{"num_hidden_layers": 11, "hidden_size": 320, "n_experts": 12, "experts_per_token": 2, "d_expert": 416, "d_shared_expert": 384, "hidden_act": "squared_relu", "moe_layers": [0, 1, 2, 3, 4, 5, 6, 7, 8, 9, 10], "router_score": "sigmoid", "normalize_top_k": true, "routed_scale": 1.0, "balance_loss": 0.000532, "balance_bias": true, "router_cosine_scale": 20.0, "init_std_router": 0.036, "lr_router": 0.000354, "vocab_size": 32000, "norm": "layernorm", "norm_eps": 1e-06, "tie_word_embeddings": false, "optimizer": "soap_variant", "learning_rate": 0.00378, "beta1": 0.95, "beta2": 0.99, "batch_tokens": 65536, "max_seq_len": 1024, "train_tokens": 239000000, "max_steps": 3647, "dataset": "wikipedia_en"}
Below are experts of layer 5 (counted from 0) of a mixture-of-experts language model. Rows are named router (the router's row for the expert), up (a neuron's input weights, with its number), down (a neuron's output weights, with its number) and show model dimensions 160-199. Each number is 128 + 24 x the weight over its row's rms, rounded and kept within 0 to 255. Numbers have three digits each.
Before each expert's rows: "comes after" lists some tokens at least twice as common just before its tokens as in all text; "gets" lists some tokens that make up at least twice as much of what it gets as of all text. This comes from a sample of Wikipedia text that the model never trained on. Tokens count by the router's weight.

# expert 0
comes after: "\n", ".", " of", " in", "'", " with"
gets: "\n", " the", " a", " his", " The", " an"
router:167128142148136114095124151141171088115132147167142106122172091128129119077114152162109143164118146156148130133131135101
up0:157154131134135122136138106110133151151126121138166114133123141187165139146164156074135134116089125142109143089095118142
down0:105106109159125169117130104152125133092188135141167135133122152114136109129133078165145144134121156148150112097132113076
up1:103111152135105141142123144152162118119113092076142057138164158097126174132138157128105155172129102104162156137154114137
down1:146112153135084134153143154132171153108145126108117110090161150118134128159103111170143148117143102146144110121149136134
up2:099124109105119081132091115130116158117111177114139083143197134113142122114116155155118100153146140127060143130098093118
down2:135106105096116081151101096152119117136115135128115158124111144146108124128141065153137146129156123150113086125140126096
up3:160113139117105127135141146120155140138163146131129147107160164106131141186144106099122146152133147102142120154076117142
down3:202105155096092148134133099147143113138133142166099130136106133116131147083109151148078110151111094124090140142119147179
up4:095118054140143122150122149137089137134108149126157157118144129122147123129124106142109102156129118116093103147137102117
down4:124092128127111115160129141171175138146122100131144108158112119125136140117142080156128081097119146139147123098170169116
up5:109101124102136088100148114118116102134148088149101149156123153102147148132152094108111149121136088086109084123150132105
down5:142137153137142080136107122135116148143105174110105073127144172121128131073120143135131154135154079132131123126156102151
up6:111114125125080128168134135156112185171150105154136122121117132127104108110135142078098072109145135135143178107117128096
down6:117133133135104104127133106116139149119142125117147177064120108127126144117109107139122149082126164126151097097149130092
up7:108143123129156107149102144101132098104104105149158140100133178183097131071162124113145092120100156109120164115169129156
down7:143117142118121150133120163164081114147101123107140099123148119116157148155121140148129119109113200125154115099104123109
up8:092113126124097149154142138142124120194146127145178109119133098104110113120140083145099164130144135104135091137088114131
down8:140135152155148084147092091100106080184108122154108117112094113090111058129133093112140144108128126178145109096143145149
up9:152111119112114167137146111130107131146165138155106117075117154100149134140120103111167156115133190149171104131102090145
down9:109119160177130104139105113160093146143149134115120161062111138128132124120165115127162130156128116132138091125109156142
up10:110135119165154141161124146122102094153134115127152147134131085118142142125146118139125117129118128103130156141131142088
down10:151124102146124151136148087121119090117149134143138085160139139084128133121079141129144116137120140099099131162119165142
up11:118151109128162127133109120066135136102143119096134143116110176058140160111082118120135154098112175122119134117147131139
down11:119172123115113114123148090120112114125126078103086154105150156155166114110094139130138101154115178127153130122125111118
up12:124058164128093136058113129111171144162132133125123119119146151143130109172155148097114134114101142138137105110178146110
down12:145128097153125110149146119163131139119158171116153114130124144133116169124150132093135159099145139124094117119144083145
up13:099144161122132159118089114141118083104125146128128117106160131134129128108121148138154133125105161117133111092109142121
down13:141115114156149115142117099107146131135097112065108102132139105143145151138111166112119093160129133073148137137141133119
up14:140138134166118109094105162122148096119154162135119135140121134119131126117104155133088116128158154098143101121120071120
down14:130127109118113118121124102150100149160111140104076123125127150144116120119134119104139136164112116097153139143088112150
up15:116120133133108155118115120148119091126099103132139163130120151140133132133183144143121119156148145138169169172121106106
down15:144135112148106138138149131146122145122099114148154102113118130104120127092127174139120141159141156134080125125082170142

# expert 8
comes after: " |", "|", ":", ";", " 1", " 3"
gets: " ", " 1", " 0", " 2", " 3", " 4"
router:128102125142124131097150146143167135094153152152092135140106112171102149110128081130121149112138114166099086140138129156
up0:130103119158132103136117161142124101156114122114135187131159156180151153112125106147094112105120098143138116108136127116
down0:113150113124062119102119160085115104149123167095127138118134150115138133104136211128138092140108123120139107116124152105
up1:122118105149106097146167178130096129085154116130117116161158134146136155180126103088145125154156129101100167096134137138
down1:171167157142118164163059117148101172131109120105106104113114136153155117109156097099149116146145131079087174094153177145
up2:138126112122148127146103104116144128131134139092111154135121166160137128123069156103109099163130182166104125145116114102
down2:170142114143129100131198133108132153132123107129132130109147117091114104105128154131116093154100087143137140140165123127
up3:147121162136147152122122161150142153110108099130141130118112136188158138179142120132130144135114128143108120111114091116
down3:107105127114108120127068140123110165137114137140115102066151115132117120096124197120125163136136134110109086091108096094
up4:141147153105088140130151132133124136164128199124152095133133116147168115143107135142125140111119147133076146125142124123
down4:115172142120122105141131114124099149150117154130106127144100101094139124162142145131142117118161111109085137097123143137
up5:124131147144126112088107149176122160131120128160120122096134114159177133158097165132133132145135106152159170129132131134
down5:139112117151150125148181130110135203169121094138125079093172092109158161161115155077101139119142132147168112094091128164
up6:123139101154162202151116092169194132090157137131104125119143134152141147143169184142091127110106145120100119131126144091
down6:100115132144108146163158115095085140107117107101171130127148120158088084094123123104134144095130125150112120146118140141
up7:121148135105164107144134119165153084144128087140136116153150146145070109063127134128133097159126095161116161091133120125
down7:129137089170129146093096108172130154121114094129140139093151146114127126151093118122126134108125161133154123138138131189
up8:130118108141139118079140148081132110150120168113098147127129129147090154143117153121125117130150152138132124112122104107
down8:120093114126107139119116137138101169145130131125087143130096128084161130089081138138148110101138121141127136081134163132
up9:158149118128098099137161136134111089101135109098125143175117107102130109085168151138167145105106129139130136137131131153
down9:111150130089099118126130113155101108149077127122150174147098122121118150175138103084157117146142058131136142166148125132
up10:088099125076141164126122139090124156134145173114159173114183131135128137111130131145105141121113126084092098153112123132
down10:177149124098169122138181119163082132128115117134161136101097113058128105103102137141068128067098120125157128141135108140
up11:139074124118162130119146128147094126113149095123123150133145103144114147177128171174120125089120150115126132111155140142
down11:188133143113085133108131156136116105142162078130097115128164106138098070163142119115113075146127130135136119161148131110
up12:108093116139096122158122137148134140122111131088174086138136102122152149104131150134086090116135151144116129092181142126
down12:155143126159096113143135146102089095149145138095088086150156124119137117119188127133124089126142095147119079130086128099
up13:120092159132135111137149102101093131106145091139138143143102127090176151126119098174127100139079128088163151143120139150
down13:118133117084140121120155141109140127120091115111179104130126170139156107145126150143108109144113086139171132093131101135
up14:124092103082143162118149131125055112133122135112104120149121147138147106127150110151126116100152157131115118105145128118
down14:112114153149093150113141118097121105142105149090145092082109122111149120151130134110139153140122103151112134104144110105
up15:173128149150139092129127180143151096107120085128148107160129092113115117138132073105125106149151174164137116135138145147
down15:101100134108061114153152118095145100112099145131124153128168099149112106117130146083104100101116171113143161092084099175

# expert 7
comes after: "\n", " (", "|", " 1", " on", " No"
gets: " (", "==", "|", "'", "===", " to"
router:139128105120161104125141144088107178140116132139103126154146151152121103133112154097114104102130119140097146111161094117
up0:127120119158139085106169117095117113127109149115161113141115139140110098124161139117151102111087101125133124137113135157
down0:148138098128159106122137147122104115086156112128128139137138085074143108118164141144108071140165154125134151121112111148
up1:148117107118159149143142127128147106168128141112129116169124091101131120190106104138095078149152129118133129119129149114
down1:112139127109170134106113177109160122133179131117100134137154128142109125159135115151160177134135139085148101098183118134
up2:166127147151113144101124183085125122108153156115139098147125120154155123104152110143118067161095141128103153136074101107
down2:154137145189117134154119136185110129123144136110123120116112177057128139124149134130133082116157134135109122109124133145
up3:137135137186147137139155121121137128106164131150165149158129112116176089143090145132129116114081116155081125113100130116
down3:106152101130126107129112145132123137099149124110178120144142175119132079148111136156115159089198136147096130125124138128
up4:110188127137101105159124114108140138129097135167155126123123140135121155120163165128153104113132124104103161159125149147
down4:133174104112111120136129155129115102148148125123160144118129113103133131142148128134137075125103141097137130136161136123
up5:135174110148125099106110102107108135122135138165124144084106149135143097104142094177109118145114224134125113091145108131
down5:112150151080117104140123154160100119078134140117123147112130107141138088118123115171143097134177125115102149152124160119
up6:087135140147095176153096119110140116114175113122100159150156149131100145136129155136119150129088124176117149113098121114
down6:112153139110139123127099152096172156131157128148112121138159153145108166130115115132151132137095110124129149124162128161
up7:174178142108100134109108154125124136098125130125111082184100136151168154127147106122135113128163140128150126128097123092
down7:087108159139202149161151156117133136133091197136096170137116131104162153190138125132127115123172145109162151138121142124
up8:125133143086094127130113096149111131100131119137085091133090145114139137101103099155103113142149093171183158159130107131
down8:152109125115144128130124156156157148131137105133127126109118100079153145152170120127097170138110128114162142080164129051
up9:112141127078129164096094155123160123180131141171155104082126130138116094111156148125149154124135165112071132121118108154
down9:116110136109145147122114131128090159151081123132116115108090152121162128112165148106156129121140078132121112082130112154
up10:127149147094182113143138144164120109109118137116072123139124151147134086117118164096097153100102112108133118085139142077
down10:123113085129129112143103181114129127153091145156141115186116142141098086136156121096131124095124136156138112146083138119
up11:091117108081126093146135111117146145129111133154143143104102125127146149137066102115105116122173141118104150140127086150
down11:136145137152152125141110092108144109129137074123115156103135130140148122215085088088122129093146119090092141134117128127
up12:140120121124126111127160099096089124130132120121141156149131120125146112134125119105127161120106145152139150133121156108
down12:125165127129100146116084135177119109139132137134169122086112125156172138129137116071139122098144139153108135139113108176
up13:098112154133147131122132115132137094109151094161135092111117099129114117135124126103118151134145090134116187098060161165
down13:118126100142138118108142117160103124161151141164095117155154111104133119082119109159120153137135106168149133153099156177
up14:151141134111153108105098174110144149163101150176111135092115125116106138154114139078131144147125099134151094120181162128
down14:123137124130120138112137118151140132134116126106132125117176116093120125123133133104126118106166079152155119121195166116
up15:100081139149153119122157107129132104148120113108080125167163131165155106148105133120135104158109131112116155126124114107
down15:139130122164150131100163101161111124100104151141101094145146133124092102132122105173153141116090119111111134146082139082

# expert 3
comes after: ",", " was", ".", " he", " to", " is"
gets: " was", " is", " to", " that", " he", " for"
router:125126134120131147133141152104114126110135128093143155103110096092147123095081094105102120098127120112125126095118131115
up0:108165110132145160152087158099103128107110161089145131161126103127109131119146174156156127120124087108143088132100151063
down0:122087102125148112156088110136139158115134090136172078139149094116170147136118172100148138154137086129111141123116136133
up1:133100127086126108106122129127143133173146167135132066091138174088144151115130108150157117134137121101155163095096124136
down1:127112105109096152135176155111082132172111148117117154161110123142169132124167125091124151173158163149133140112106092113
up2:154117126088114162100122130130114142163137110120159145103143130115135135127127142176113106160106117088152155113112075114
down2:144119150142114173153117137128095113112108165113140142139128137142126158162166104069086123119120143119150153128120063131
up3:115171137076176092114148142145115098107117135107124117135134136148134132122126119150070139110146143104102127134089130133
down3:143148128134109172105116143136129105142148134112145131126096159111092137114150122138126107142107126166113151124124118090
up4:167130180152133119097111118131087120140119134114131110098143128149137132147134122141115157153112179146102108121114133151
down4:105132108129120129139120087071191108141118125158130142113149110126135151172144144156121138175133145129134137141116097105
up5:124160080159116140104164095110099121130129149131140137152193086142101103088138136124103126160127137119137164127100146148
down5:111079145128119110112104150121121148148077134116128121145147166131112138125140155159106161172115121137112139150122119134
up6:107143094140141104127213094134146087130120128134134166084158142143102158103129138143116157133100113200107130138104112114
down6:138151142161139133143159131175127155099126156077126146136166110123140180165095111144099104144147145091125122135140171115
up7:152147109137145163129091085137110094167149126144076139151066175082104184120133094138153117090123138141155154125145096149
down7:105067160134143144105128138152124187101121160131171123130091090121191161085144149112126126156130082182116138112174137137
up8:153120100122193109146125149133105100144125156075139130081121147095134116134124107116163096111124159127176143129145137109
down8:128141129123157132117197137077125177127129112128157123131123132110161146162108137146124120134120126118157114134135146169
up9:141141134150107158124133157118109104157093125122079138125114107145133117148140125123105118140119141096143147124136128169
down9:099140130097109137125096164084125119082137145140153124095183178101158115120109122091172137155138125104117137076091146124
up10:122133094098140130150110084134111121142143129097151137112104118099140119176154146089145111132138111113134093148102131132
down10:098131107089076172133095135138136131111089178146169119128131140110096158139117168123122098146166143121150108118152153171
up11:130119132119134107124137117119129112098149128107147096099141126111117147138158135165128089130193130144123114137095148131
down11:098136132117124151119106178173163118128121080098068113133151108119138127169164102125143095074149116142132167122107127143
up12:120146088153161141121116113140124072170125107060128122118107131126115157113110145113113130101125114107135157120143122145
down12:101141115167131130125154127122108117061098132190159158086128155111169152194123147120121172131129111112143125060131116142
up13:127118139128178119147086125147154147144133108152132104131089129106168134120120141135145152104115127139090129171168142125
down13:177159142103143139165153170141095144094123107074112145147153096128149178128119101126154106122142116123104112085094145120
up14:157114113129132149151105085161099072150136100118124152137146115134128102116160158100138157153156116098141126120120120148
down14:137130128132139133126129183144111095140127157132118113115155165100081132155123171154107106086065108115147099131131096137
up15:143129124081102140140104125119178108117092147104118160132120165136172119140125143102101155131125155117127110125153146138
down15:156110130133181126147130106139122114121177143122092135084128113138143136167134123126126163075120120132125148143142135136